Below are experts of layer 9 (counted from 0) of a mixture-of-experts language model. Rows are named router (the router's row for the expert), gate (a neuron's input weights, with its number), up (a neuron's input weights, with its number) and show model dimensions 0-159. Each number is 500 + 40 x the weight over its row's rms, rounded and kept within 0 to 999. Numbers have three digits each.
After each expert's rows: "comes after" lists some tokens at least twice as common just before its tokens as in all text. This comes from a sample of Wikipedia text that the model never trained on. Tokens count by the router's weight.

# expert 5
router:497430536482498495519490521450486500518504461518511568438503452471433512563582528540483532427538493446510457468548502516498486600452468412484508529506548481475543484553520463535560528533541481493568453482504536441471486504512523537521430456379550575488605468527391482485500534449500462511530544517552543483467519465528531497460517491485504516556424457523516508529531449504471451546538487510431526509545548479476542480471476549508499497514535486535530494525489541574485443538405486
gate3:477478527489525417508513504459460457465525495514492537587490512480483592542477454488597524493513455491451512518463513486482450485466479520529531517532501506538476476553466471482538520588523459530500546522483490399490470471435507491469553416480520485469511495486490438503489530501503509543446440530494607532507467500491488600514493598441515505508384496477455465492542480555550585482601488547492436531525489465457507548535476539522520472534514495535472471480539429425434473524511540
up3:518547503501608468506532492444465538495521465501492532503497520485510460397440445501425518560519537388516529553461523537474463481500558498585492502446491447531507458460450514534521592498513485461473551507428534500435476407515514539552452503550479492398501479485441461457546538514475481457498480519567491464498586492498548497496499541535492472517544502478503522535513576470535532464495470539497478531492512521446530445516512472476568399512483404423547451512501495509494501511535515
comes after: " |", ")", ";", "0", "4", "6"

# expert 11
router:539461537508497495491510516437502436568551482554491551457527467451503518557566450497507510483498428397518530497551586529485472550449493462531527500495502473488500483495461466501518519464495497551538411499493498521485545541429584489521499497489534480499509499471494518488469501437581466488525581547556519478468555474515551485401467543518444520494413559470582473473412451460507543436468478565468496498529501408502524496471605467483472562486470472500545504488433552469520473498481470
gate3:494511510538539405567517542583465481492489447483523512566501478473486572517503501502595531498549426553477551492407560483516514509507460477535447501508488520543520492444518482523502495575519519508503552526504398514502519468468508533470553454544546453515512539532523472473488539524525487522457398490486569534562547437471498510485455553450517563471435486503482505482531433559575576498485532547493457490562524480514513574461473497521511471452523486509509496534621453433450468532472506
up3:516607576488588539565449429515462407508521491536505561481472469518567500578473501483480584589494500464482518580503509498466440574513594535539514535506444473498531471471477462552504566534521483459502574473503542542475520416496463527563477524536495425465495509544388517489517472487436464432456499534528476459514481517502507464452504499507514436497464515421460463523494535495449471468438456468523459485461496504517508484463525439499495482480466457442490465481524529481481470496486530
comes after: ".", " is", ")", " it", " was", " It"

# expert 0
router:484428572518490454525549503461489501545532474512555545463483432451532468512490446467551515518552478451516449523526556476436525521471500489552477579438541477520567549545426411463545528442552460508514468527500524552551496548439518557534511491502487536607458520486465504470593527560485458507454542473485563477434526515544511463447480518468489488494458586505563503452529465487521534504524451548485493483499484484535508552469550435443455483445531509526505582491450452526450462510470446
gate3:469486466468475391464486510486439485477524507499506514585515485458481573550463489499572514525571431491472541463468552433492480473507470542525466515514563465506521477490493466535489484517496517532479583511492449434520433464451500438465536511499524503493519524509514497426535533488470522533487401543497553545500486465449494534514439597488551548507408489506457491520512460545532554565525535611489498515569491478471523565540545488478567435513540448507457527467537463405493522517512569
up3:422551538502489523523440459434465486446464475492508562528492482562575518463429433517457510577500498409497503556449500488468485535478557518557499495467450496477468444523514436539494615522552418439477548446468535544476525399465462532556506512522526473412527492551449475481474480478443452485506488534503488432538561507503567528450453531466506445497444466459504502482512512506464541502485463496517536491467511509490493411534532461524532453496456428441485486474468501480458489491471570
comes after: " the", " in", " a", ",", " of", " and"

# expert 8
router:559502584512496491483486535533536438500550494507549516513535487510492518505579510508535501508491514490560454448490559482525520590471498529499581570446556465466497456549531456511556488538557532587567520496443519479476504469436481483564448491481485529490484478447489506510525519481564506529433489466579522452486524475527521504474449449442524570521523514450522465502458398522544515497553478539468560538552576456434546526429581529423466484468472492527509519565521505521505433425463532
gate3:489456474523535471550483506493472401535519459478454503559515512418490550536483461501567484506535457497501565473489504492480521463497484516500450505552472499560507491491503517460520572541549486561456540476463427429464505463464504501492561467507472482520491522491498485465517599538541543557446410521450580554459480493489532526486455565482493558529429469424452467525510507554538554504525511554529422476504529468476491590606489506514582459528524516522472472529502464440421490492419538
up3:461577554432607509522479453439457446500488436486512526521472532493573463463500436507464547544515512451551481566480477491461474513486569454521491518487484491521462428497488445545509611525525447454483458455477569488460497446493483585535484519539546429409528540475410517486545539510503520440524500532509457471554519472475483515501456506490520400532565475425526463544488568499456499474487455486515487491494559538522480413493557489489470484521446479460528447499475446516490480534504488
comes after: "\n", " ", "1", " (", "2", "–"

# expert 12
router:497445528560499565420556486489548499490453532471520457452450465506529537553515449522497467467528522516482560463503620461490534561473446544540467459452544430470506475490442496443591513469527469554563507546512491505468525511449517476514530506427524523533516603505515481457543592512532490550492549470482509535501539539517511510477481451535476530533462492478544466527503452602480494482526500579471518476590539460468509467493538470425496489513521436518500513519478548500567498462409430
gate3:522472520498533420532505501499463452515497530486493495595521503458482552532495439488580509559551409527446546495449525455538515453492521538552490549500468498516520451521479459512494512529571490519484584500498450443499511437422510503462579482525519468499544562473462465526513548495443506543464424552514548565487474485520484544498455575451549574538463499497428466507480483483612551482503553585493458532500540500511531569510518510508575438531544502530508478489494482426434510509502574
up3:517599538457547453550511446468495460505492498508459539530531539505544477469499493453421504539471476471492457578484507545452458505468557455499459487457486496503484539502492420528512562526505433505514542410457550569493508433513529570538486502562521417386449479502462482473517497483433463469493526515514491449525532481510517499470517534528507411535509550426559476516462505456538503405422444484549506467470485511485470410504486466513536473536446499421571476438516463478501552509493506
comes after: "\n", " |", "---|---|---|---|", " —", "|---|---|---|", " Year"

# expert 13
router:496412524511503547533539584462531527482446527501528533483498425473515516469498459492491500558408511443531500553544553442451463490508486491490461555470528454527483524482520460456498460470508523597545509479538484446511521501452528524498475403480497451516520574478466490487514483437469453545522593532498489460460478503480570542402489489554480528556535500525527461485479497493473521449509493538462585553575600482521568452525504473512508525429532518484546546522521499500583521414433485
gate5:561523500432516529521521519501464448551525492420540449450505473511466507497513518490500510494511487512536453588578498504449448543487523483525462533508530545472447496549520492451453480507476527541500527602516418426511556428472517458573495479478434551552523481479582515515412451479488484484566491474472443463459507464532560508481527562487548511501503502467433424503479491516456400529427488505565448498483546511384534547504470439470524483489534558462509514494463481516502560463456515
up5:487521482597515469567546558520467466569513458521511503548487533451503491536528508453443477525534526457476519475532612424594526470549515378512406503502456507511442511495473542473492515518552492483499492426495477531576488478514572480516528501435468515501475469502462500481441485531435545489485484557538483495401470513446510529485467531441478500513569493516467489435482535509535463501534486568488527455552471516548456509452535483544440469445476535481465464463577506549502582446498504
comes after: "2", "1", "3", "5", "4", "0"